{"n_layer": 9, "d_model": 192, "n_experts": 128, "experts_per_token": 3, "d_expert": 64, "d_shared_expert": 0, "activation": "swiglu", "moe_layers": [1, 2, 3, 4, 5, 6, 7, 8], "router_score": "sigmoid", "normalize_top_k": true, "routed_scale": 1.5, "balance_loss": 0.00233, "balance_bias": false, "init_std_router": 0.0357, "lr_router": 0.000855, "n_head": 3, "n_kv_head": 1, "head_dim": 32, "vocab_size": 8192, "norm": "rmsnorm", "norm_place": "pre", "norm_eps": 1e-05, "positions": "learned+rope", "rope_base": 10000.0, "rope_fraction": 1.0, "qk_norm": true, "attn_scale": 0.177, "tie_embeddings": false, "parallel_block": false, "init": "uniform", "init_std_qkv": 0.0347, "init_std_o": 0.043, "init_std_up": 0.0496, "init_std_down": 0.0496, "optimizer": "adam_hyperball", "lr": 0.0129, "beta1": 0.9, "weight_decay": 0.0, "lr_head": 0.0131, "warmup_steps": 279, "schedule": "wsd", "decay_fraction": 1.0, "decay_shape": "linear", "final_lr_fraction": 0.0, "batch_tokens": 262144, "seq_len": 256, "doc_mask": true, "z_loss": 0.0001, "train_tokens": 723500000, "steps": 2760, "dataset": "wikipedia_en"}
Below are experts of layer 5 (counted from 0) of a mixture-of-experts language model. Rows are named router (the router's row for the expert) and show model dimensions 0-191. Each number is 500 + 50 x the weight over its row's rms, rounded and kept within 0 to 999. Numbers have three digits each.
After each expert's rows: "gets" lists some tokens that make up at least twice as much of what it gets as of all text; "comes before" lists some tokens at least twice as common just after its tokens as in all text. This comes from a sample of Wikipedia text that the model never trained on. Tokens count by the router's weight.

# expert 16
router:577493490418396532550537588555469513523565508625536473439505571496555521414475598521531554387567541470519498559465508506563475486512548468518571511485531434540579453497440421534464473572421549472504511434437484582425506447547466505493538529608473476470534571564601568375529417510550491537490524398520540488492464490635541524472515526465488543484490539489489610545502468511479503543494513451476525539506481496382489590521536527543531494499557492437524483509524525545431468554469435665453499477535552519535448488546502479478565483458470557390482539534507482479517486610517518577
gets: "8", "9", "6", "0", " Per", "7"
comes before: "0", "1", "2", "3", "5", "6"

# expert 116
router:534424419538465493533451579425499531513578549577551445435418554426520532504438547429567598438564580459515585557536530549563446536467560460562506478483543463538536562503436459521443487538449578420447507474475452579413505479424457507429474546558503466506535565442519544421542484505524477484451456451508558542620571540546532397533503535530526424489470495500493479599503637471441528506539588475459490549570473425451454539456559534580444561526513547448491557538510563515454468578498433485421429455452522481506401487470463475489531484477517574464446523515536534471525509515598444553
gets: " the", " a", " The", " an", " his", "The"
comes before: " ", " first", " new", " same", " United", " city"

# expert 24
router:539451414490386579572472531437500530526515544547587475417416527462599526497470517437516501492497577567476526525498465545593517452526530446576511505501528419613529506473505528471439479539468583453433558395463525512392597499501504556514561601540545494556583553530548564474565521432507591495464466513518582540504475564607475440538511509483422453555485493545521557505561466477516529546543578495511471542469461431416419571468529507563479539441588506416596531557549537522436486557470482510483504467436582448494486422542438487521461477450474474447477556561543461473536420504508409548
gets: ".", "S", "D", "==", "I", "P"
comes before: "\n", " The", ")", " In", "E", " It"

# expert 3
router:509421531523422566541498597465526546541537554491629444475489491473512484484479621462577547492515539491480545501544511560563616553460484460574460556493565448625551483421520490553409459496501576419478491416452440509446507539453511430457519513548451488472541544589515571460596519462536508531412441459518538551570510525547451425521476521564485477497480536506463594504486469573458436495442590509459505575497496486440482590401519535513448591475595500455497495585508555522468519447445522650488465524487523446611510454469491451460524515421522520467465533598551485477495476574538480516
gets: " |", "a", "i", "ta", ";", "ri"
comes before: " ", "\n", "al", "ated", "tic", "ment"

# expert 117
router:541479443402451531539525532417417572546586513503539491461378578493524445513458530477548570443521605460442539542477466489523512506429479504576538511497569466585529513459464459498456481534436540445524558446477504532443556509501424574463541580553486520532552521483555530449468472472532492495452443491490523595555528506651562449532543542555523513498511458535490638536537494520417516551479599452423587455564567483411521518477499563501446492456552478456523533466564472522456517565553417643444434423487483484568403513571427537441481487448560484472491514601529506473541467510538456541
gets: ".", "–", " ", "%", " −", ":"
comes before: " |", "1", "0", "3", "2", "4"

# expert 32
router:528455420434436494523450571388480597526539591574555497456526577442484493454490505499522567419500567419445534509519550575492422569444516530528539566523515524537520546491424516527474480544407511435413531362441543532453552496464428490404567462514495519542528556508560601474559457512534598526472453502604600477548501524514500516539467489445481535459456514533592578525421628532490551510571500422459581465532488432493459516529503584560491553521560483398507564490566485498526545551497484585456448455526546500528475497506486495440458527428460519431442478506471526465593457516518455569
gets: "'", " New", " new", " pre", " film", " his"
comes before: "s", " York", "=", " Zealand", "t", " Jersey"

# expert 47
router:553505478529471449537515517464491607477490549540553508424464604482632487434441515436473477415511513478481526570483503531545533547409492462587522516494517505542555468434458493503443479549412533442452521345447488533411606430416558489430484579518413455515446509514529538504563467451534525473548484511462576530511555486575595502552488516500468435471495530559413533608475557557448545526455507494504492509538501471437446609435549559492512605530525530475502484549526477541545459523538461546454444444488459450583456506585475541501487435521483488444546526553559582383497426549570412534
gets: "|", " |", "\n", "-", "==", " \""
comes before: " ", "\n", "-", " Total", "|", " House"

# expert 106
router:503505552517463557568408584460541539534500521479493542424482598469578441559422576474497474530499488432477633564506546549581447580479496492582500538485537487505531508461447424515520496564422550412464468414456491522458561439470482563476519515529514469559564557475547456491484490475486467461540377494501608458522487544527453446562492460475424493502413555492497606615495518466446542474517547542431476440590498483366437486503455563523415542501495492395526532462564508591477498557497512575431478452484541468509429492551528536546485451504549489483590559605517503445411408517528481525
gets: "\n", " from", "===", "od", "ur", "=="
comes before: "==", "The", "===", "In", "On", "A"

# expert 33
router:600464422462493549505472515437456590549528552529458472487448558463580483490453587459518527428497575457394560604465452536528552472440474474577552523460512444533566473438401435508442467528447488438487492424385437568466564469509482535481542453584486494449544530483514589474559493486554476455423450483534585522513499605542481451483469634459483449453541506515521503593485557495471473590585569525530464569543536438462497538454531507560458540477555568395494556512558466560482487514482449603430472519441565461598508484518606508471492578468524544508456504555537504413556482517512503526
gets: ":", " |", "-", " =", " –", "),"
comes before: " ", " American", " A", " The", " S", " Le"

# expert 28
router:542489444460444590569498520445427509563544496491627480460524542440476450454436553466552561426496603513510543570549524562517549506411552436509534486425595478480565613451470473508398421506458603488479519497430491537481490511491436472536480467551476516511578520529588507418516495475497588548502439473453563483548473573533479501453547563478535431453522507531512564554494495514432479456600600520568469528558519438445537599473496511463432556490561456420534553484550479468442552553473414636385471478451525437489448445534463476474499531553485547457513541560571490439468488507551456569
gets: "ian", "ot", "e", "on", "man", "an"
comes before: "s", ",", " (", "'", "a", "t"

# expert 107
router:508510524521432438601539538467514566499546480489610527531423511455513506465462588487503539508519604494503532491455528499622432520552584516529539512421538515539509572512435468549482453567475525423451561436535515492448583480399541552455454516521490483485542562469572508383554414509535521502439398524515559522576505490542496437486493544443493479519518460519507519556516524463436582519533558528473562562514544399399533580529567466527494554484581560426587534531520521562400495530493436636411473488479542525439506413548468426481484483487526593532433572504482494466468385587525482529
gets: "at", " such", "ive", "t", " known", " including"
comes before: " as", "ly", " the", " to", " a", " for"

# expert 82
router:546458473530494514576432563463469573506513520530602514469504602470496498477486600406524492418572605499506572523498507566538541504513509476560553539493502457558553633477422476504425449537426621467527486463472499503456509549438529531468501512507452463467526485521575571415545454451520616516443512451473563598576531625599447433505528574471492484429432543564471606528443478476443523510479511502508557496484405462409463612519503525519449576462499508395529490556565524507492485467522519544455462513545488495520438454578487495456536471403542447536471558508516499432532454541572453569
gets: "s", "al", " World", " School", " of", " Air"
comes before: " (", ",", " and", " in", " School", " Service"

# expert 127
router:556412467479461479544477501462475502472567537456576476467456535480476463468444558488554562392511574499483536512488468518579510601472475532578480557505569446531544514508477508486470488623535521426496495312450436590431469484506534500484538550542470519485558518503562535405537498490516477565454397506501588542524496455505525459558528595472401479566493456585534613595536581514465508551525579456444608518458467458349414516494580490474442523472553452483450504465552479514452507490488440533469465525495518519450514437582413503508510529450474550558500534483481537421504466620501470530
gets: "0", " released", "n", "7", " used", "6"
comes before: "0", " by", " in", "1", " to", "ed"

# expert 13
router:540479472534400580584464552492483565511606528528505553450552550436515475398457584458514561462577569459434524598549466584584499541484531491533537521471557481475542659495433398497484475582406534505458495349414487490424529510478468531436502528519451465540536555553493508480581479412530524532443455527540594496548460476506539459564522563485458468553429498569509499476498506503501498481426596489535606572476468419408431493440581473589500552483544546470545557513521448585482505522445554491437473542479523494503411487553533513477513418476526550463537544542472457469498527485535506538
gets: " in", " In", " after", " from", " out", "In"
comes before: " the", " ", " a", " his", " to", " that"

# expert 76
router:547502482481390546538436588507491591538530526552568478490528516502494492448463519521501523430544552535470576563539486562548541521453512470556463574435554480535488464463442416560491451584528530418451486437422481566415557468426498467424522451577438477475555559488546560451592436421494500509452478518459542480533481526539523408469570576481438400482486463577538572492501563476504549522494619478478505520532437498349500572492629563480480526478504527412538506569560536479513456461480459624438513521468542469579451523500513558443490478457523501463494537578513489405514437566593482565
gets: " |", ";", " /", ");", " as", " Bol"
comes before: " ", "\n", " —", " Nominated", " A", " Yes"

# expert 44
router:477538489549432525583393544430478528501502496541548467457507569510504503451443463505509544424508585438478470544534532546517469506428500469617574492472560467573500584415458465529449510558451530412521553470434502601448537464467536541509551469564482428469488513513557557371544541459567506513538364485504574494543533546570460405524579592580447513536483483528470507543540585505444504517437555548462513490525467432377482581519495504533473549478574403486563501520479483554401504508443521572389474597484502439534472460483483487461536507502587550456465540556554455476521431555586487540
gets: " at", " by", " of", " with", ")", " to"
comes before: " the", "″", "-", " a", " by", " least"

# expert 125
router:567463462528435528527420550417475543529565547542590490482462639452552543529443539489578592498552551452462539539494417553603515531449556506558528465436532460478527609468478405549449431547454535500469513434413490493453564487473539520444565468484484446519445539517523517445615467500451498463512430471494620544593478502541528393484564536471442458477467498545488543652509454564482506563475582495477551521541501462365422526471587561488459495487517494458560593525496466504477496543508505518515503477509490445473418503493478472421486485462567575472540497526461482406563443560536428493
gets: " to", " for", " was", " is", " on", " with"
comes before: " the", " a", " be", " not", " an", " his"

# expert 4
router:590471464516451473564505608491497567517546561514511494522434526497593500481449599476476619456546539509475587520457534538609561551470527493499551515493510502521578481523463432577475439582471513434521553379432481547503487478437480561431475493583407493440572520433575476481492428436561474489463441556532561565533520465584585483575485476547513431506494521550571619558510467518451546574459564479493478577552451508475499604507604548491450516473530513410495502492585496552401457548447465599428432546522511521479446483538480592475592528438517573529499524522507524482546463523504501492
gets: "9", "8", "2", "6", "f", "t"
comes before: "0", "9", "8", "7", "6", "ect"

# expert 104
router:466477532515412477560495576493527544486545519522618486462413569406521504481456521483458572395571507430474581527474481483505495509452470433564503473505568492571519553412432470484510494571472600395456595481463459485500605452566459562455612417572470484499555548468547528389565472522496478495508498481501555483583484539498522424464523587526506465465524571524548510553479532465420467577421563575443562523516509428457495551447533570597417600440577534433528510511477491558504485538457474531448446521452528501508395427491532448542483489464489505479450545610548500436476466552519442501
gets: " of", " from", " as", " by", " to", " with"
comes before: " the", " a", " his", " their", " this", " its"

# expert 66
router:533504488472394517540544592447492558432488503504596495420493631440520473556413579509510572433501540447481562499481496468603488511551501423569547515470488513619447494501452488529504483614463534476474512463409521570426592491485555532428510538506444459463515508535578501484526539443508538454477455486576548518586511489525498399523512499507545412520482420584529547586498419521461577541570591476449548568525521515403463521447498506527486519493570507420505561572567469578500565556534536530444508475452526481542443453600568531434500471518533513499487524597538467471434426446584417492
gets: "it", "t", "w", "p", "4", "3"
comes before: " |", "or", ";", "ation", ")", ":"

# expert 36
router:527458452485481451500559536480529531482489558514632438490538603446540577497519548481492538451510562462544539543515553492599548586468533478563574552529483493561523527444449484518442474584397558487448498342432487570417507529443423504495535489526520482462519515447536528503614465479535596517445448527536524506522486567537524485525563536535505505544524540525535619582556551501467501483473479553436579554498504454391462604448545538526411521510573553390551515538531480477529455526491547632466515528489540467550456495521474494458465479530589525409552496484532539385515398514580481539
gets: "\n", " Se", "–", "^{", "|", " ="
comes before: "-", "\n", "|", "present", " Bronze", "---|---|---|---|"

# expert 83
router:477491424519414598515495521433538543542573559552599492473465584433581507471441609480447527516547506471480496536539531566613575559473500467508546460476533416493524587464435436534463463536486561486474554513484546583516518428568443487473585449478530522477537482521603548429558425440527567513471519475541527624513509453566552401560510549509467462455485546475495597561418571489513577544531574498501526521488512519446414515490570519597392522530521564489517568492548535478505503450482541637360469498489504473525456495502490540467478468448599533472516500538542483434451475522560451549
gets: "s", "es", "ers", "e", "les", "os"
comes before: ",", ".", " of", " and", " in", " were"

# expert 105
router:507496492469437569595475588476502571490503492448577485453520560471508480432428558442517558441615587496513524547494506540552590588463551444560543520499531511494543569475460419480473481570491529473461480438449544497461577487401483530476591560585493482540556550550569524491500432465481434550480360536469537509671521483535522468588561546468416463522475522485477516598463428473412570569556580450494508537516492408425481570521575560506500521492535471470517526559528417537466515482541452568423482539534520479483489423455470486527528497450522582447474554501535512490568514578535397499
gets: ",", " that", " when", " where", "),", " with"
comes before: " the", " and", " he", " which", " it", " but"

# expert 40
router:517483455463423524577474548472524547598513493554559545503517615453571482542421531454463532448540626506500535545505480531578484624437456447570550488468538529510558460457431465524471520564404584435468504437424488559430590506461444556446568558560486501507590574480522498521561473514507566444454422515469581486524506500540586434567500552522432483509530477515437657517527557510477488471421520476497557559551466438425434542468512494527479582469503453513470552510512486556507467633559486590453435502489493462568471430601472484518516502504514542420568537537509459471528501520573441533
gets: "\n", " \"", "ten", " “", "Du"
comes before: "|", "\n", "==", "The", "-", "==="

# expert 15
router:531493455420471459557519515458462535469538526560552440445499558480576506461468569502555513498575545475426629523554433553481560613471462426609552545481498427527514579528461437531485482540458544450474587403401558553421532493518471492473488532524532479467547549443526526423494478460545503523428439485493584512498501527641556516540467537491498478532460464526506629597487450548492483498452577458515525488534525455370453552499502488477461561503598477482515568555489475531439538484451536646476451453513563523554418457594540502483529511422472505433523485577466500436508540492591457559
gets: "2", "1", "3", "4", "5", "0"
comes before: "–", " |", "0", ".", ":", "5"

# expert 57
router:584407427564414533540493566458527558464477532561518479485467552513667451503462507477524530436580483457470570503463491554508539550460494457598539554441545530515517571546469414519443499606421491422421490403408517552432506558412490557480534545558506526463497558522530481522496551471508436516512403557518604522501515562601495508527494540461448482454532512498477542603475571503444470533488557497432511503552517449431500513485513550590455483504525473398576559466541523523488501613445496591520489504497575455493461487624464478437569501387556506524551456526499467461479435521536531567
gets: "2", "\n", "-", "1", "0", "ce"
comes before: "0", "=", "9", "==", "Personal", "==="

# expert 48
router:526476526469396510570504484477517571506516499587596548488506574516557523454434601522485474527548609457427570502524459519508542555520507501567562520471513455512568465462511463526485525536433539485509536431493523542440558461486524536431559462612490451524532547488565531439552480426477497512401369505565616524514549494580439464478520564445434510549520471516538621564550596527416507509446540454473581455563504450414486555554499513498474533459566508489561585569469492506493549557500511620470447459478516441529484438628545534467530527498556535391488510558544487449528451522512375483
gets: " ", "\n", ";", " co", "art", " Votes"
comes before: "|", "1", " |", "2", "3", "4"

# expert 56
router:614483473541500497521472580516503517479566516489589482465465575436566522551417604504488568533577539484490517558442443504618542610518529483574488497441531458503560567517415466545446450594495496442507475376436503520406532461524437509489579481505533512570530480556545454405550500464523436506460395564494584512495504552604505431488514481435522398538487472500518642586478504558516486547492565385408598566466461496440471533499535486490408469457518535463519583549505504559430563530478467488445458523499481468506485491533495476479557542473545508495528539500505503493434367497544492464
gets: " was", " is", " be", " were", " are", " been"
comes before: " a", " the", " an", " also", " used", " not"

# expert 6
router:545468467452412493498522619421448540461562524537575475464499517461546484538398625501449474387513519426506522554527575531578524546491502458566541515448477516521533489415467460438396435501487531363472549412470423496430580542469463483429524521542435519458546526518553521398468444553501471573466477467495576539594519504557513467525537529463499481558561542528517539523475582522520459501472595516453520479491547499469426584503569495499434504428567529427507526514498455542428548583552491589490479504492570503520479487525480501507520475421579519421457527634508553451511423539514392577
gets: "–", " April", "in", " October", " March", " January"
comes before: " ", "2", "1", "present", " Carolina", "ten"

# expert 123
router:551413473543457583569461559419472528554546503539526488440471583397570448450465551462551581464620534431567535436435482574573463542473546475563534524492571429556515552520439433535491481606536492424473515484427476565546506460441523570467512497535455479497464545485527533456587495477534527525518490445427633575644492490524537396563516574468498448497482517528501578543530552544443518582489541492513509509582457424404513528516537513554431525469550457475572561502571475576466515635503504552478416537460495495438467496487490486520523538484543535478453505520476490517502429606548465492
gets: "ed", "ing", "d", "s", "ated", "ted"
comes before: " to", " by", " in", " the", " with", " on"

# expert 10
router:552467495514376514540502547472562547475608554437519467415464502481567486529405562438488493443561575488494556500533486533523490541529516479521554555521573428495540508459435462496440474599465474408470485386494437555481501547449558476437542480536528502503513559550556526424497438438465545539481472479531535553620490502595568480564568631503499483527529514606524672521591541576494512557449533475446569548532451454419436483535578485554451537494533492444504549536535475548445530530440424618394478530481533474551471473571441509483529458477529518468490508505512535434493533566474440515
gets: " ", "1", "c", " raised", "ma", "ten"
comes before: "1", "2", "9", "3", "8", "6"

# expert 75
router:646504521438358539520457570495479547527580539567570496512416588452585480505472563472507561497557588437500510546475508504596528545533567466550540462484501524623570537418494504489474452502461559503466536423518585483426572499461543494457507598514528461547551520508574565445552454554487442514507394473472557541559466580541524445520432547579481465583453553530485521510487548547510474472499510501457554534520504524408479535464547524587467527449507517476543494560497573552444414608514445600432442502520526538494447467495477544528449438462505517455463477558526553512439422469583430576
gets: " May", "vi", " June", " ==", ")", " July"
comes before: " ", "e", " /", ")", "er", " medal"

# expert 49
router:592451467459491514542458568460470526554598531557562513475470596486532490464473497486501510467575618531503627497499488573485546567444523497572578481469511500574553626492431481530411432549426579473420540401418510538467531484537537509492497564516499470483536535485557548468528459443479565493486458502548559498473529476528485510512485493517455455484413492540534621594428439497468521540539596486455517473539497486364465618477469503559511519539564461446521512521520451599458483526492478573511457537464552491474412412476577491459499486416561531413514570603551539437482455520600522463
gets: "2", "1", "3", "0", "5", "4"
comes before: "0", ".", "5", "9", "8", "6"

# expert 90
router:544492471431394585557474595453506559483528494475571485437456519512541507492449548496525468392565567475474620539476484579591477539537539477512491541473561535543560589494424535520421444571500466396502533428461489561459470533515521477487509490594505506459473532536536507447467437457538484529453523502532573504574543577575537455587536584460458472511521520564547645621431483573483559490529576416516510586552482439371482639518495491504483550491554530465443590493535472514457507532466430598483500481437490524489460523541476510470505475416482588448535438523551482498488462521549491512
gets: "1", "2", "3", " order", "ir", "bound"
comes before: "9", "0", "8", "7", "6", "5"

# expert 23
router:561441473465404516559440590447470527516534540442570542483479481493545548478440589439498558452507590504544520549465462548506500519459526438568522524448509444588565506483481436540496429586410507489431529421460501534504573438402564540495493486528449501536517566530549528433586449489487574479458417498518473529535486581546504536540512553495505433410425539508516684572456612530491487488505573499483592561542502479456431462450552507550430561474516514407581529554529440539524509541473443596384436536467523489515478450605559508440475482445568503458506470550548462464475505507554503538
gets: " ", " Ti", "િ"
comes before: "1", "2", "3", "en", "source", "page"

# expert 65
router:624516495513446533522490547407496529464567506542564474465499510476591540438449561430542536350548597470466510546541490522514478562476484497590526487559521459560493539492492453550499460542528456428538552483433565605460525466460428529419498546591497460538504508455561544462580500469518520524500424445525502476551531514604509458500464512439476430521539498580498566554422484484472519537459520437520539467570490510391451529511572540518445536432556469473540544550532434433450563636533499636408458455424545513473505456566449524555506491389447508450516533527534562401505471532489434561
gets: " ", "ho", "O", "0", "to", "B"
comes before: " |", " by", ":", ";", "M", "O"

# expert 46
router:561467539406454485485522500529443591514551543520554502406541551536582553419474531420587530514588553432498606543469510579473527514506481447530517517440550472579570459485498470480469502554404505479510589385487501544427559489468444480491458506562452470535523514449564524408551487517561446486491424510506625510557499475589480499544462496508509500447443528519521631595483526538447517574474523471450506535560467451381453502498598525565476467526554560457511562546549467466485509577427494591506414491434552466523480468629467547512463538488520550378527549545503534433499480527509445559
gets: " ", " f", " b", "6", " +", "5"
comes before: "1", " |", "2", "0", "3", "4"

# expert 95
router:470460540548491514539509550438479547533542512510540548520468585551518517402472594423463581467496563483528542501475492572525526535486550483585549565496523433490566594508466452543493505586447557435470596440430552578475575513487500467409528527543517496498488499522503564469480478500503593542454564420563582566626525589533532338488532479521491443469485455417528557505400572497428519528542547475481560528506448423473442569510524481586436551472558521480515484536571486515435466582538553577512473502469560503377484504534514511470459504418511547461487542554545570474476545565611435554
gets: "ing", "al", "te", " one", "ting", "ling"
comes before: " of", "s", ",", " and", " for", " in"

# expert 34
router:478467447470458496547516581452503518524601611532614492471481535403487461464510537457501600414541518485500508479557557540574602590479464487524513520549545481487516539454462508547447467559460483478406532414456516500493575513497415500492548480610509515461498518454544541418523545441438556563535416517568541520533523563508517364530512553421515408529535465551521681485501572590486563516464523537509581579581464470426468611513538527496447557464518511473561512514547489512494483511490484602469443532530501477571445437545561472479491474425482447515453551552521478409475529544581493499
gets: "ie", "ne", "ton", "de", "ley", "e"
comes before: ",", " (", "'", " and", "e", "t"

# expert 8
router:461425422547438514551473576537441506509546563518574514488517600472500536566456488419488559369535552488521557534510519491558575516526523468570485516481542492543537511527472447513475454540472518433451502414446552543453559458425568476476502433587491564468546553499562535519498412435491509499506476565482528483530531566559510396523503512442444497488481528596513602475482609543511492479528571489432592576524514482400439601452528603546462546505519531407543519553571545445419457434496442604366507543520459442499429476567512466515506515417487542472503488547520497411462451503563463587
gets: "|", " |", "-", " John", ":", " Bob"
comes before: " ", " \"", " MF", " DF", " Party", " FW"

# expert 18
router:567467487481400559542492549418475494516611535493504429468476551498530516488479521505544482417515551455450603490461470528554513634480547428556474563476467419564491493470474424508407474562437499454435511544401514564488537494497409532492480528549475458561495507534584495398581494440517596580503529525583612490483523528587514441564485482532467429515487476534528496521522445455509534542505570486416536523521489466474467527513613575524525524499548522503561514523580503603467450502544479639408495531497545445462411457560517543510525500430523483402498487587558521401462404541550451513
gets: ".", ").", "d", ".\"", "\".", "ul"
comes before: "\n", " The", " He", " In", " It", "S"

# expert 39
router:533490505496462431514516510455470575490610456480573444477472557417539452515428516421474510473603594508510495486492496565549540522460470449535540475440509445601556527427471478475399484600470552427468574363530486585541548495440464539423487507572543510580484532485513598409585560423499480436503470454528555477511482484569502442524467527547427511534466490519493543562535562479467406538506553482482542473547529462408510518473529544607400518465467492440545515524521520528434498607487507509472436449464564469612400485514508531473546458480583574447494590522470499481517455570580411523
gets: " a", " |", " ", "′", "″", ";"
comes before: " ", "1", "0", "N", "3", "4"

# expert 101
router:582484476479448514583503577460492568543608534549462538469485569446559517469510520450525558361544556448535552595476518531487557606387490452574551499496503455521525544509457485530471469552435522478470496401382514531475564450554465465448515564554476479491520536488580533399465466499565464537470416484520510485510449464569472502515533548454486441494468472548506681540531550480437502463518608479452555545556466424444485597447529516581469534527563490450504474474575522539402446573514475605407518463428500499463445429581534507429528466448528547491499509517521502435540490508543470547
gets: "9", "0", "8", "7", "5", "6"
comes before: "9", "8", "7", "6", "0", "5"

# expert 26
router:536463506482451462549504576478482515541529535511535551382440599490520517455460607387455576449589581463504539546480503528494508496465468458597458544512572511516534586522435472535456516499458538399478539438417472513479560440491433486505519501457515524448550554549514537427595521491550535537441449525516569487501469579555484481557499516497498402537439554489498646553488511604522485535483602447528509537485399471412510593542587570505460580536521504446541596496568560536459469487486483534409504479464503504593486412523433467511463509508463470486480477578571447410549412499551427486
gets: " also", " that", " which", " who", "er", " station"
comes before: "s", " of", " was", ",", ".", " in"

# expert 103
router:478454459529449511545466543446474555490525499503564524433523514534507496485470576457510567437550539516496532598470566538570557527497522425596510546433521472593537456421499452552437467556526528481434547352455472512423584517493520450453559485548445544531557543495507571523554533518489467470472439445513513498488461507593481387512514510519459450511438455522585593537479603500444502559566546526485553516541500517391478626486556529469419522473517487420523591516573492534491463447491524672465460519404558497517385420485492537448513503443532509481561490616522527487480425517578477485
gets: " |", ";", "---|---|---|---|", "½"
comes before: " ", "\n", " —", " +", " –", " −"

# expert 19
router:505422576519457556552465514419488533511541540575549446461368518419553501473495494383536494428550573467554526561525523547529500548472559430521533524494506476585596561493448458506499448511437545474475547421464507530492537482581441556510556498606462520513555503534538582467514471428506494528424526459510545494589498499517527340526514580543395430505501524541502492549505561482484486547509590501493590483423451451402454554426496530514476531463568490435502536473542428525493475594466467528444489594509560505607399403509593504535557469484435505416520478526491430441462495508557497558
gets: " of", "th", " in", " second", " Born", " third"
comes before: " the", " century", " place", " a", ":", " round"

# expert 12
router:572440421505462455525490497433426553517534523500581492478514534468544498497460552430474498465571579461470603518515460516538545538508489473587533542462563524572527477468480498528431474602388521523414482380424497582528617455561568518497502570542507480542514553526489600448600470412555574544501432518571562497506529557530452506480501508496441489435449500482476612579404472506454514506509645482426528530488520480390497552453471494602429593496500511433555526513547535478469523560516448589503434518545500489449462440537536564464499454489555503472489543586544460389482504487545476536
gets: " ", "0", "6", "5", "1", "7"
comes before: " |", "°", "1", "3", "2", "0"

# expert 86
router:560465453427466522592508504486469591498575494466569498518503538452538506514419622453540567426533610479510589524498609510581491553438440480570453503454464492568540521467469453471462511580444600417398511395392487532496543494446518508414541466501510520573574530525563546466566519456468591538484440465517519467491436544602452425515533516473413525542495565492456615469515403458442535445501521480483483542486485449432427563448565529565489537498511492452487535512595528558518468522488476599433473513511496486493436479575473537427470460509525525469423531546513487460448479506569481610
gets: ".", "\n", ").", "\".", ".\"", " fire"
comes before: "\n", " The", " In", " He", " It", " This"